config.toml
n_layer = 12
d_model = 256
n_experts = 128
experts_per_token = 8
d_expert = 32
d_shared_expert = 64
activation = "swiglu"
moe_layers = [0, 1, 2, 3, 4, 5, 6, 7, 8, 9, 10, 11]
router_score = "softmax"
normalize_top_k = false
routed_scale = 7.02
balance_loss = 0.0038
balance_bias = false
shared_expert_gate = true
init_std_router = 0.0236
lr_router = 0.00252
n_head = 4
n_kv_head = 1
head_dim = 64
vocab_size = 8192
norm = "rmsnorm"
norm_place = "pre"
norm_eps = 1e-05
positions = "rope"
rope_base = 10000.0
rope_fraction = 1.0
qk_norm = false
attn_scale = 0.125
tie_embeddings = false
parallel_block = false
init = "uniform"
init_std_qkv = 0.0277
init_std_o = 0.0
init_std_up = 0.0277
init_std_down = 0.0
optimizer = "muon_variant"
lr = 0.00229
beta1 = 0.95
weight_decay = 0.074
lr_head = 0.0229
warmup_steps = 200
schedule = "wsd"
decay_fraction = 0.767
decay_shape = "square"
final_lr_fraction = 0.0
batch_tokens = 131072
seq_len = 512
doc_mask = true
train_tokens = 525900000
steps = 4013
dataset = "wikipedia_en"
Below are experts of layer 4 (counted from 0) of a mixture-of-experts language model. Rows are named router (the router's row for the expert) and show model dimensions 0-255. Each number is 500 + 50 x the weight over its row's rms, rounded and kept within 0 to 999. Numbers have three digits each.
After each expert's rows: a language model's description of what the expert responds to. This comes from a sample of Wikipedia text that the model never trained on.

# expert 45
router:465437579481463489558448508559502466563515567484489474537506465513522490566557477570587522582563537547440463554490480518479494429500466492478470487555536452494473455526516508485473514461444569507560554532491482435509519545419496467499448469411506570504526546441502479590582402573409596506503479404479555384489531465578501460502510459489561367551494412522603511515505429572562518592587533406596402543569502494478510474502470468565590443589595531430597448566444496410476532544459504559620477549589495551486515536494553445552485465549540507558506535508451584529538514543500553536545535452522516546529594505448435454570481590546585450459503490535529545502542547421511413461461506431519471478513536493534491506506448418474494423414415517475541462518487523536605520552499437
Description: En dashes in sports scores, degree and minute signs, minus signs, and digits in coordinates and numeric table cells.

# expert 27
router:418522465429453506460601523437453498519525426531474540532516565542437534459493488665453479439499547505491484527497553486529412475514507433488498543476433533555424474435446518439457564572492545523499497506433423573510467443456582471452496502501519553509582573583452492499538606492540451523540429548500489428566366562544480513560508463528464426558507474551555456528439516502457468533402600489488510539529366506511491436427409453538434482543447574535475497473445548464538533512447540489489467529507476547604406482495581537527557374492500521481623525513443531563549529435533464485546562507500535457444505445486494554451484494499535580487477483522429500425513590550459399536411455518505527548568442428497518541506552409371537494445485463441462464497462543435449507558590487
Description: Single letters or short pieces starting a word split into pieces, such as qu, f, b, m, R, often in technical or math text.

# expert 61
router:491503540534490482511423486470445493509558414426456467521532411478463510563498494421521489569559422577471386552454526498493528439365502543575548498456526518557546473547491469509527505480421523379567463546481465526517431531515521533495486535473439535488577593468435484485531471439604455479436450548522486515506507497572564409506501537523585399502440435525515487527483563495469519499568489496595520472422565539511479438418459427431586552439584417482455449573499501478490461570526452481565477462538489516481432501498471526564502484515440465465570442545485478501425459543539476459538460439460572493439500635489417521442450507469469477529341560492509493441558582547485548582519499464510438619512431540527483499577471408553486521465502497481349484580449498448601511440488464
Description: Pieces of Spanish, Portuguese and other Romance names after accented letters, such as rit in Espírito, l in Álvarez, Los, San.

# expert 26
router:407491509513487448532476539403515556372478549419576475421466453539401449478515480482443516501495525517435429520537547397513498445453509561475398546485513535567533525553581612490462563528536548524583496449554510490591475432491544479519475556410509558445506475499492428589524506503539461527545557533436424462532516539628456432514552446522556549484407617535526508567568492541446518482477492520583540494472532519470515414459566419521561473451461478516497445423492494521498447550528541453519488583564550526425449482515523520508543455485541493425510499563558556539490445510461508468528439445430531471538494552539472587560526557470491517625380504507525491463532567564562527569573550451510428487499475535435439513429518415583464481499593445506379547566468590556457461474569503
Description: Middle syllables like ar, on, or inside proper names and place names, as in Boliv-ar, Af-onso, Soc-orro, Nar-andas.

# expert 42
router:450542552542485619529468453443485540560584528428430447527562506545556497510524435464517488486518543583519519582594526473527481475524515430532449455436501574449602482475495430530451559437572520526503562469476471547496524476501536507576406544477518469532557404546502508472470447483458415590576498515501568434520603497559478498479447483518450553465552595480424403445528465445432552458586541594440499527490478575452498607490540521501512461448481555585589522537467535388512441380448511473539480468508454516565493484480518440572421561594545493520512477573451544507445511477430399452542455530454575488517454441486428455519420505494431429491562510457435537586487512578543436463479565525460416508481574438582563503572470499519419524459521542490531584490510546548560549554519441
Description: Number-word endings and ordinal or size adjectives, such as ninet-y, twenty-e-ighth, first, second, long, last, million.

# expert 40
router:476500533475475508419429466490462474538515533516495474567414557550485493461459411552512469523537438476482534478440416475463526506562554555494468437531461482531578465522576601517482506430460448475452468584473381499528537500467623522536536529470462512479455534520515457480502467527514590545495553475454549502522353534524541443481543414539447508493468411478458531450471482465451527474552446456505467531527397555443450533555609431547532430551511464466509476534561428504455449508536529529425405465524468596447552544437477499430461599495534407396470521564577472506426525470459426469520595511467534467544497434492573446517445514432517453516525513383453504551518501623515453446469534414612441571469442523549456483496545502437512552510442557527615620554533585551482427530554503
Description: Numbers giving scores, counts, years and measures in running prose and tables, such as 16-13 loss, 26 appearances, 1904.

# expert 20
router:520502480448480484482448457493575559506511574457540486563452471500499481468434543513582503557435586426595481476564508594472475470493439556401514498466456517475453602470472525443543459470471382431421563446472530455520478561502585540463516432493508507579451464443582461460515435456359553464562402540566512557448423519417411460533507495435437452561444513482438474522400442535555470487565516496437542523520440471472497492515499548456443547455481485397590599434495495403447446444562522556493453411538520422573526577467538552531508442508491524579542436577472434416460507552510470517512475520519499483500489463502529390493553463549483573526493553514484482452380526484515383426507487550453574453450496418586422545525485513559600549491535474538498521461499468460502466542513551
Description: Conjunctions and relative words starting clauses, such as and, that, which, who, but, or, often after a comma.

# expert 32
router:541464517414442459526530579423498491549427594454441487399560475545476547473531473487481452397545452477476512497498480514439446395508462471529478515494505567458549475523507445521581487571493519504544460537418460599525404559386476502463523476549541498567534513414485489549507454503509504501448447477525547427421424563541590499498463460493499546476483451530539436551498536464629500688553492548635490447438521530462523438453579555537435626531437495477515485527452549504557491542466465481477543452554602530439559457453500528568492450479497480577544508562443503510516591461504476516559492526432575507476500437416473531457482495481492542518415551406538513466528599459517432475574495552485475555462516514463584552543530533510530476502577474418372488538534573509436588561473453
Description: First consonant pieces of words or names, often Ch, Kh, Bh, Zh, especially taxonomy lists (Ch-ordata) and Indian cast names.

# expert 28
router:490459583579457479479525519562562433575537426499475465418547552568434479512472533518489476473528470515548578582385461421548527527567576492495463440507437569394427528556550423576406499546504410546554599498439549596451460437458561432555531396553520481439520577432597474447552503545599457518534505524430570563556420513486511562429549440550522519589465591503550527528457489579479441475477512463556475474439432529451477567505501533455554563445558518420506543543463464470513484500528518462507532402470445560478485463519533561493545416445409529445524481500441467443440575444563571455525551569522471556545477521533494492543576469514447534549576472556609527497502560421586524525481452517451525416541452476574532538567515449500522574494478472531514464505525440506530503546510465
Description: Pipe opening a new table row right after a line break, plus table header cells, section equals signs, and month names.

# expert 12
router:441526574455498498437536415442456593496506526482439470468506434495549454601489429443424521530590443490456487478506562459487520563467550534447542583530533471430528442437512572490561553509541513530498475530429531466636450391527615554431490447475427529495473501468527429519525605540521539451487563450450450452489551518553471507484486515541517598487470491431403509423424556495462538554480483464548545473498429524473372507569573483565422426527546505607458431566513475509533538488469533494521544519429497469479530513462473429524462563540516501464552456565419498484443442498526497460541511537450496595403420447457442556479475553542527474543371514539547520440559432590487505450459474550458449548535524399428560515514478439586507561502593487588453484441516595503466511514446573
Description: Words and pieces in titles of books, films, songs, organizations and lists, such as Best, Press, Health, The, M-ight-y.

# expert 2
router:529395589544533462548453452615421389572606434523433576554426646523482467492486503447495436551536549538466517451490409468493440412472470475495523491476567499591523513498437537449493483546523451409521523500413515424501555501534436449540486557438448488491538551521499458511508507567523444387526504457540458476535502479537411546459474463463548489582550455423490525562543485576503438466548519466512501525425482534502459512542445446493491430505469493440449554480547500499466606533570560450527573536447468456610525429468524519493536528486529472540475503466550441587508522524593599450544542590508457510533514474488516456465505483434519398524499486474528516592434576476495425488409533488505542441436562512581587532456571428436458457580465473450565640498506486507464518572561569
Description: Tokens in sports articles and stat tables, especially table pipes, scores, and words like Opponent, footballer, season, League.

# expert 31
router:483538583417489489422462449559440474514481459541539416464526647469499534460479459589558468530560521432424549487421563447574434435570637409505471424531550516466495475457414518474494428497561510456516443436484526423578561446543539447551492530569452447416490511494505452525601409434494532535518533524485483419526453505481491572428598464567500444571458500560406557519405470530548413537510586497479566517523453524497547505494518506481457446530405544493482491559505503526547494450516537397503468426533459451498525517509547571583499489419464517531510504532464562554492555534546466521595580535454594472568431526420539541471475504488486601580526572508574487472486442484599455543477428519541480490547519424506541506592509539419512524421530474478582546509525539473437510444562511
Description: Pieces of LaTeX formulas like \begin, frac, braces and underscores, plus line breaks and digits in data lists.

# expert 30
router:500430483499464475533445472543468468565499527500474470493532560512534490542505441468449526559542592498519447528455569448493431538519472549613437545549550556526592522428462456467437499562572498525583605450545578487512410471550480372502452443462520466491486455484545503632568420518431512494470461502552532542518528408470498446475533540520493414497535478527500500575471463470507503549514552454508458581571526613504532467509452498552494466564501467528498454539591473420418517460496560540597510528557460490478518455542468506481547491481550543553473511558445504539500498512563476530573565513510487602494548590494499411538392500428520486509399367585512519556499536369485391435540534479449499547543498392393483485534591455486540416477414468495422606560414499487477567479514445
Description: Field labels and values in geographic and data infoboxes, such as Regional unit, State, Location, elevation bullets, coordinate primes.

# expert 48
router:503462467483539491526522546554544467576482514453488471460491421537543401548457582519507616462448551455577413390515493501540508498491441559431500541549469488566470565463547499590541476481543516516439515440525559466494449611507603484547542442572502473483404486496522438544513486540487578411445487542578507529372438492443488559424598523452558475505465454515523473552480421458513428524460532426451433520499590555524575603497556488491519624476485551437562515485497601572458548570462427536563452564505496464444511512561479485469478443537438576478453435419590559422461457558550440530497527419579542603468529490493623444486427452459562464506529473397503515514486559470421565448527451540468544509561489451483495439514441454498546474478428500518481486495551527556559506451527496
Description: Commas, "and", possessive 's and closing parentheses separating list items and place names, as in Brookline, Massachusetts.

# expert 38
router:533402532485398509446551507428443535465485526484472495469444506505544425565468520454469510537494516499457503575448493439505547655462443456571505541492540433476510475458461475463446520544492547479464469487528566476509509491549547510566548480469461523418478462504483505441494603514600455448510556557527495444537552436550533518462470617529462539446507523442394450351523508539518536482485477529445499380479469410541445561511529546496508510517577428542489470640506507444568523421561497472412585460578518494394400462547493554521431597517543547445498549563466550486588465522529534440446397464528474510421507545486510505503494468494578534544490491530531491394525502507410579489390553603498431591475495576476510538510501528573575454587590422501442517461509496421506460527465500
Description: Nouns and word endings about music, film and art, such as album, song, film, sopran-o, guitar, harmon-ica, episode.

# expert 23
router:490495517501392454446540473484484481552594616507351497533509381537463560490542513553512464532541513572489491485501426506436564448535514418460422558486544568494446478499501492463435510490491541453438455468454422518534463462366539481543490375562504577500583430502548534456502608527556482532649511537484466504518488543505498580490485428538407507505510559496521491395484498538527584477508514511556435459471518509502555502467519423512534503480515548567543477572443471472476531525516521471476548439425504594620504478493545516460468448514475526489528495556445515504446489491565514491560410482517497444571518527447636415455494519451442444513434445474496522489569545519462564512517508482404434597506481471494571483549375440457561476553563498444624412499472562582535527504414444
Description: Short pieces inside or at the start of words, often after a, the or an, such as ect in sectors and spectrum, st, dr, pl, met.

# expert 15
router:544496431443497402455557502475597489502514477507556429521550518545493451508484601575594555469493471510463545493520485456528552551495440573477571461508550458575542475541475560511428481514617560438517541482560501487514443525511411457427470533444500454515451543503407497445468556513493564559442438475465521417501396570380472483436567628455553457503466490493519477447538471567530577552406512462435408562520499449567595513533502496501490459471497601411523597513473525562423505547487474582546505452514547473449417512565525491468534551551448542480364453451463525463532446521523481492545599585457544485469593453445558542525604514516530540450533584466545495497452446531450543454560400536479587500487503457546482491531528482538504452403513489559575425442554440484555537504550445
Description: Periods ending sentences, often followed by The, He or It, also closing quotes with period, parentheses, and == heading markers.

# expert 1
router:519496541491460429422568474473473414537435494451452518371510442469443513520456513474501473400478486508485539490507526559418561563545564482466528552445488482532515490395475434413450424514494530457498472493495502433515502502448444502510624469449420575542502398536489467534425563501524470487543488575468478405505449529534521445514439485528447372496474465575401548521498427472566527442575462587548449482494446522495483502551460518534503486530555579464400465566387526504515496534541505535466626458574476592514500427499475549571441485520492544484417511483476507449513437559500456550594549509621492462433527561402466510522446615508530551580441555447496527517597554545457461522544491499538409576532511482424440463472496561565596481552502512425446597457510545542484473522470424
Description: Word-internal and final pieces of names and rare words after a consonant cluster, such as n in Stearns, pt in excerpt, ium.

# expert 10
router:555571510568435500400460480608506549515483537497467516503433440519469568606472421607501528520485522471445537492421510500427468535549508522518513410519480462463510504501514525589458540493521498543492437554565505510500512485446491603547466552434444582476454519479459543506452504509551549561421590526394545575538420487575492503486548474573434524463471444407519524440461427448452471489539469405500524470458401431445476550506620546545484544492505567551405474501595513568530446414530487532418471427476547427446526510496479500494401595504513412439446485477508468527395437458540430449482539559483423529534476483522601438440472512435473499544404536365526482546486533578589475518498484483607491544481507520482479449539573554473496489510557542567607568491522466549487530448555535
Description: Small counts and sequel numbers, as digits or words, often ending titles or in dates: Game 3, top three, Country 2.

# expert 63
router:525384481575478487480487453570495514572442538567486543493500500492581470509506519451522490569560492535509502524511591440443494632534432565482560552443501506565560476476504437458504562602432486517599511522516575481416450464492462454470474478556442478472475457489533548558546585459514489465473517516513563520523566449485489519451497487552529411570551536468486505489470425516510486457513498515548523515501576569507495404568401494580535473537581467470456478551551450446464440467548467491544596621488437480545530435505464439450546384483496497575521392523468446552501563505532492608481562571531470551537593560506526443539485477449550549529531393601529531628583524388437424470536450511466501543547527495456440540456508473522590420419493403527482534463555411565412521526467437
Description: Field names in infobox-style dash lists before a colon, like Binomial name, Synonyms, Relations, Release dates, Born, Website.

# expert 9
router:521550569493592528512579497565489455516516438484477577435509485445553447571564515421577582550521492518486550542398524550410549460481531548568494406584488496608464425552489545519468482474418440449469552485514514511482455422514435571567446567502430523479403487428479514515545533546473494496546545560414561572588541570553546597442554425452419515458496451409601485586577510479505552443606477469571472474562477529522437518546488511529595510498500557536527488470488545568579484579507503544521419515576541472505479496510468491434501488562524427526441547407514518440459507582522571537448395508512487548461464475424538533549451546494424609428517489523493507596510552425509551526545491526456510465541530530517506435562492493591458473521563536438582459508483442525536609480473455
Description: The prepositions in, on, at and from before dates, places or things, plus month names, often after died, born, held, released.

# expert 0
router:529543495483620534459462436492547557463534446510477523472555522563545587454566521500508506473429478412424531467493447547435453535502466487485483568487384476545484479463446536490551487448474393491421549452475520509494574472560550503452519515550507449488402431480623490586518474415474533365553488482458463516506490437515542488559544611423410489542499475433444490461567500556610539525568464523438444546453463493467496447559522458385534505482476568466573582471416460400540433522478531528579447498557469469596496510433491507442546458583537501494480483538483387423394534467495454410471477411545470501519456503450537460485509563527418567473520491578470491512485472528497404504562478524516582424467501548553595460526451495471521509514463542449542514393403427469511400501516490
Description: Auxiliary verbs and prepositions after a subject (was, is, to, with, as), plus -ally/-ably suffixes and "very" in predicates.

# expert 35
router:432571452511530623545463516522462489506529438546528532527538505467516574493453413489502484531533431520518538449543585474418525466482538537539513457563567438549522431479464459520476480518447568508549634517526498486590499458565507614498402509389523518481480611487529471457554506551520421587445525591447553478567520561532493431445457488613552552519484465536511469497520532507483484558503528486444510480546434449531447480471392436495404350571522515612444431499505380481515560520383484508467523587583508488571476523456522481433491574483529505412547436452505582523502479448504520511483517577447514529496492529529471527415493495518489365421531447542483506462496589557461573523549473524481493431542594488445518538485528433551417529437472459509443429473523404459532496431533484
Description: Middle pieces of European proper names, often French, in sports and rally tables and lists, such as Pe-uge-ot, Visc-ount, no, Mon.

# expert 11
router:425502405569492498582469449418461493478480430573554530532478544480552522593464487420569472478494454549477528500424525508416458495447553446494596379541544515483504454503472514488531456580481462461583496536529400461585554528572468464529550472508571540497508562482477465458506491606576459485430522569444532435493584441530491507489485482558447345544468466533520560478490538458489494455447506432560492477488511476503560568419392498540468444565494437524404507476411451598655573532506556461535457485506516482433567513478543496508477531478503482463512414447532530542519537553510491597485547552541567460480449559527521555419468470463513461400537546516452509465561525563498542549441414545466427554494569390480537441550438493574502489595450477565385463429483461446505483533498539
Description: Pieces of non-English names and words, mostly German, Scandinavian or Slavic, such as De, Sch, von, and endings like -ien, -te.

# expert 43
router:432557381536459428548498492474499432460435496573492510519500521501560531592512550450462520477463436548464581516504457443447440465606526473511495413531492532515515500488515524447510513538495508568584538543513497460558524580551481456565516471471544556512584546567463477463424469503527420479421531554520596492505561513434417478424524515586477369572504522508510571512511502481560510512475445414499442528518501499462595527444512449512413526612397502547435425434441435631568504572463585509491521434532500389505557438429575527514477491436552495423549533463506555539523525466545442586516385481538567550545496531610564529459460480491523554455519546488536502491545558591553467479483444537458439520540471455457587542550587497519454445576508524544437504512484528480558410623539499
Description: Capital letters and consonant pieces of Slavic, German and Scandinavian place and person names, such as K, ić, k in Allsvenskan.

# expert 47
router:524583501435477460517467562494497476444454558553587500465439415518488455504420456552434532514602446581503557483501573418510450583522545551540411518514512392578449528503481569548449565513440580435586537471512511459575443480526489576537548575425493447520550457531501456549518598465494470575565596508567502533568588567413517487499508523557523511476489465487509472494514482502426542459514559549521597521501543487587542529490526458500471542534558544513441534488448443592541509518580459451412461566570606590506458577425531569531556473488553456490505510449474536601486523459425479542583502412464533436543476541523408545519493421437447545553496466499435526429483535491493620393498503510449471438460496555420497491541484478556470448511501504429567503530422491636445482487533458
Description: Common syllables such as er, an, or, often at word ends in names and film titles, such as Speed Rac-er, Mod-er-ne, Robert, Martin.

# expert 5
router:468444551433511444484471540461500520447499430528490556486454556533472537545510414535462484455561554487469481529455599483540403408519536434500482457502428529438523499590429461465576446591522499439543468506457423482563455480429503452419382588504552588465518635478528447507624475459528451519510425501499557372469422496502505448435505500596574460493535486560542487573397537473500489531477560546529544473539468502479499442469468541517531568524478467535582432463460556361495487523498433438541550482529538502563508468465542523594529454466526539512529468537518543570479444489571503465580601510446597454490506544451474548488474545468558569520432468492516503407509496464514367478474503556480497465540459492523594525541544466501606449517523481418399441513557431465431590493578484
Description: Opening pieces of words beginning with c, p or similar, often after a colon or dash in taxonomy infoboxes, such as Par, cr, Class, Tr(acheophytes).

# expert 44
router:579563536504384480529457486567467517548466575538491488484532455469488583417484476648533468550494572518496489475522467560532574498514499456494486555384534482487580569504444534516476473493524500505410491449509495502528466548495444463510536465468525585558534407536503471562368503447457433558479547494569489544454431392536469496567455508474502520491581523564400486416525503502524470483511522608433466490488507563508448501431430598472484459484544511552589487609530557395506545380510572485542513501429530453505554515548429433563488551498495488489373565610478444555543515551419478574465466503538419492530436448532540498495587566492471410503509440570487534474527425514508366438570542529505525538477565524440469504493442545521477532561480564508549637535521535491440533547514507
Description: Common nouns for places, buildings, organisations and things after the or a, such as government, building, station, bak-ery, fac-ade.

# expert 29
router:429600483518433473461490466512426409438505523492461410531411490611441536567575494498491491576496465530521526478538441503494570474447533557488447405580577482470475435510523549564549451555455532522472439542538512427415483579429452478552472562467439511432587662462507462463507489543543582498462477503456535435496440433552503459555470531517498518559396457566624568491475481459460480551541494373494458540451497520481475506480570469565521470508512446491451452545579436510492544557499584554413486424522471542490503531590552540483433574425435591410534524444532521572480562468521430504459532493530511471495534499422566557487557544441420466459448502428553528478551566537530477501519528465422480475561538480511544399521443456451542452427473437529576492497534577608478538506539461
Description: Single capital letters inside acronyms, country codes and abbreviations in tables and lists, such as BN-P, MEX, SI, JPL, US.

# expert 62
router:566485587472433519604565489418484556467417539442594502530531505578417472453436451556465531407460505546498488505544509505521535585489461538516507574473518577440463503467432422426503517436453526430569501549583521460528498478546470502550572509529585486533511452418431391489464468417550432457483554501533494428506512534506538526515458523435373544501486494564407577585609495466544503425523437538493528527450506495458520524572541460441584495491466508466420490567400516535432518463551577506410567495481416569467519498418518537522495543430494492519560530496469473551587577533458421482409437458469499464488525481487522549558494574498528482537518602561424554435434492547510453517558619551488480426428529452524563520496387479522474487482478546533598574485600545527462503545499453
Description: Word-continuation pieces after short starts like Th, wh, g, such as wh-at, g-ran-ite, th-ir-teen, plus common names like William.

# expert 18
router:577524560510485427465448474434541496560467525464469434476564416529518564530551466394574426460474537474483474492534492508541463448400562505468502498446518565492621419496463439461537494515542542473561443437553489506490485552490419513495530539501438448408564578421465438488599396470584508486391559544464466421496521463525566491497523462448539466408388444528397500480412539523615474630526497498541507531420574575468405462555509514552461532516540462519495478534475499476474475536485434495580514485586466484467552532492482555527514457510532502503512413549455510521459511607531464560506602507558604526463496546421407546467473431454472543434439546532453548476571528551532519505485483543482439572476558496480521559582548474579575485467523603498384570479539500448483532465440481
Description: Pieces of Latin taxon names and taxobox fields in biology articles, such as -idae, -oide-ae, Genus, Clade, Animalia.

# expert 55
router:491440471422495453423459443498504495554375490354494437419564529529449542487558454485505437466580497507469518487490394551476388452472518476527481536559514569460570466486484421569499509522499505467500542484545490478438512508448459452472470558491460470471508486479445440499558368513505500497478410394548541456493451425522543427480511500459432424503500482543446529539391527485638560585575526551545442533562469486475521507460532485431470481500499459528562458541579467409418490487399520517451521487479447505426574517471529541596468484513510541472583586556428467523467482457490485550584548499501581484502503464435444504470420451492397557485408516561523513455528547471469445404463570560540548445579528437499517557553539481518472443532505522413377579513596525512462564547463407
Description: Participles and words after is or was in species and place descriptions, such as located, distributed, naturalized, species, km.

# expert 52
router:423421519531537484444557560562555507547459565439527487486553525560495445468447568541541427484515413564602545492534558456379557565552519570392553437537452500475444471571536464500496529540510409535559500533473581586414566430421458536409541500558517458445434568489555477459548558469563480532539564494530551488531430561412461563453551569487550501577488510476487538567501454489576527483515545589585441460602558546416522474494451543522567571454438541444586441481431525453539456511526471543579543562495535520428445482523429450449542381489517490480520515514465446490449580563538568540535569510431568618474404556549453486569570519467480543537545437515552515519567458441545499560510483475460512452477480443558479499551449473555475503435453492500491455581469453466538494482519477
Description: Hyphens opening bulleted list lines in infoboxes and career or credit lists, e.g. Manager:, 2002–2008:, Edited by:.

# expert 19
router:520537468495461451508486509558488468526576533588579499479475509507550534526470482475471522435547519532535453535504511431547506547541489470501430584382540461535515520452486555481515500519554421494357489506500534517493465435561479402509500553558531497505561408567482503476450529457490493562503540564586439575469562382489516409522534537552605550488488531536440521569494493476469417581439507580430536525497405546427477493471444561551505563406441519528486527467543546419373488395496521462473522455483553428554492473598530519491404446444452501505491481455451524507461494431434470557513531524483482510544447444500591503519568511459433500565415404479471510470475435578475516571494407466508401587493490605381397526449625602513538509536573479464472541509444535466465440493559510
Description: Noun-forming endings and nouns about government, business and schools, such as ory in compulsory, ers, ation, company, governor.

# expert 50
router:578430542556569481530425498504501471549597522494486551534498543472523533524411551449516460533428553515539511556449404560552572518521560523562489537463540383518463460492449498513451572478475531535426460476523522493444497535517469571526536502442478516494508421534518557416426514527495455536468527454569573599577576433560514535534550567440422531533578518466458473445425412532483429467520509593548501434461554447476494480495483524524552545403542402534542549515557455417438542460464571487473458565436569433583489508468495399495370572459495469510463576468519461502523466478468555390548367522553422417442574428508518416457573458558494431474516442533475521546542498552457568451459504530493568521491522557479498501429564477494469499606479555444518598517563511454527550596536475
Description: Past-tense event verbs and time nouns in biographies, chiefly died, plus released, held, played, year, years, and -ing/-ed endings.

# expert 58
router:567485436415515480488572462544560507505402468523557441490514462575522506527409568606561560573483430511434566441559500533517558539493460541451555484506571466564540457577408572489508485486582567439580510521530540515492480539388418557426468545455495466523449522530461518467467533547419593535450452467452482429524388564424402434496589566560524437539432396528548447444517506498491545536415524420492437556506574376576597506518463473508468457490487517416530564569455483508448496583524480589526550449502472466399452556496569526540548553515446534440454429484459535530554439526489486480530553580459562452533510467476541500533540509541460507427558567540589519490438400482432523475564451498483508518488530508536519504525550466524518478430463540515558394539546451484559520487478445
Description: Full stops ending sentences and abbreviations like U.S., Mt., plus line breaks after sentences and headings.

# expert 53
router:575403526528548476452428531556481449512522425522524481540536513519434503435566565451454542553513400450471515515535392545542514425494468565451488434515475484451504508451480528444416430558569508540535499450509588514544556525574583434538565532563451490467473545498566478454582488542566504380479465516485445486525475501540495479534528539460570466554493477470464578461576450526594480465535427454456496478488411470551550446615487398448408513522504564482456488441503495515414553526464427514509471475489442504440519550580467510518498472609446498416532558458603503494468475563531577528555520492587433543453637440498433628426493428438482556519445482473550525449500529480484590504504459537486621496466536515604437513502515419502454503570542491477497540514493347489452498515572477
Description: Table pipe separators, colons, semicolons, dashes and line breaks in data tables, match scorer lists and lists of numbers.

# expert 4
router:510540530569500426394452481461516445534519407587554583499460507495496473408497496478572463389541472529408521473517516476520531439483498469528560464526492538500440460528482414463430490504478579507568470486555423534525434571519528566522540477521473410499505541505475532489527520435508536548452548473436434521524548552455495499565558553548516516576449463542507543539525504514478500489444434446566591545452393470496472533546507411396438487569582444480375449476558413614546468504518557527408462554540504465518511539512459529457497483413463558510613502420580540577533481430463456517331542559504481440509542481494524506480404376535461454489575607381506505490434536566558608468491461468485496510413516493526471443476450507450494484423430510508560502470419539524462451472503504
Description: Middle and final pieces of personal and place names, often in sports tables, such as McDuff-ie, Murf-re-esboro, Newcast-le.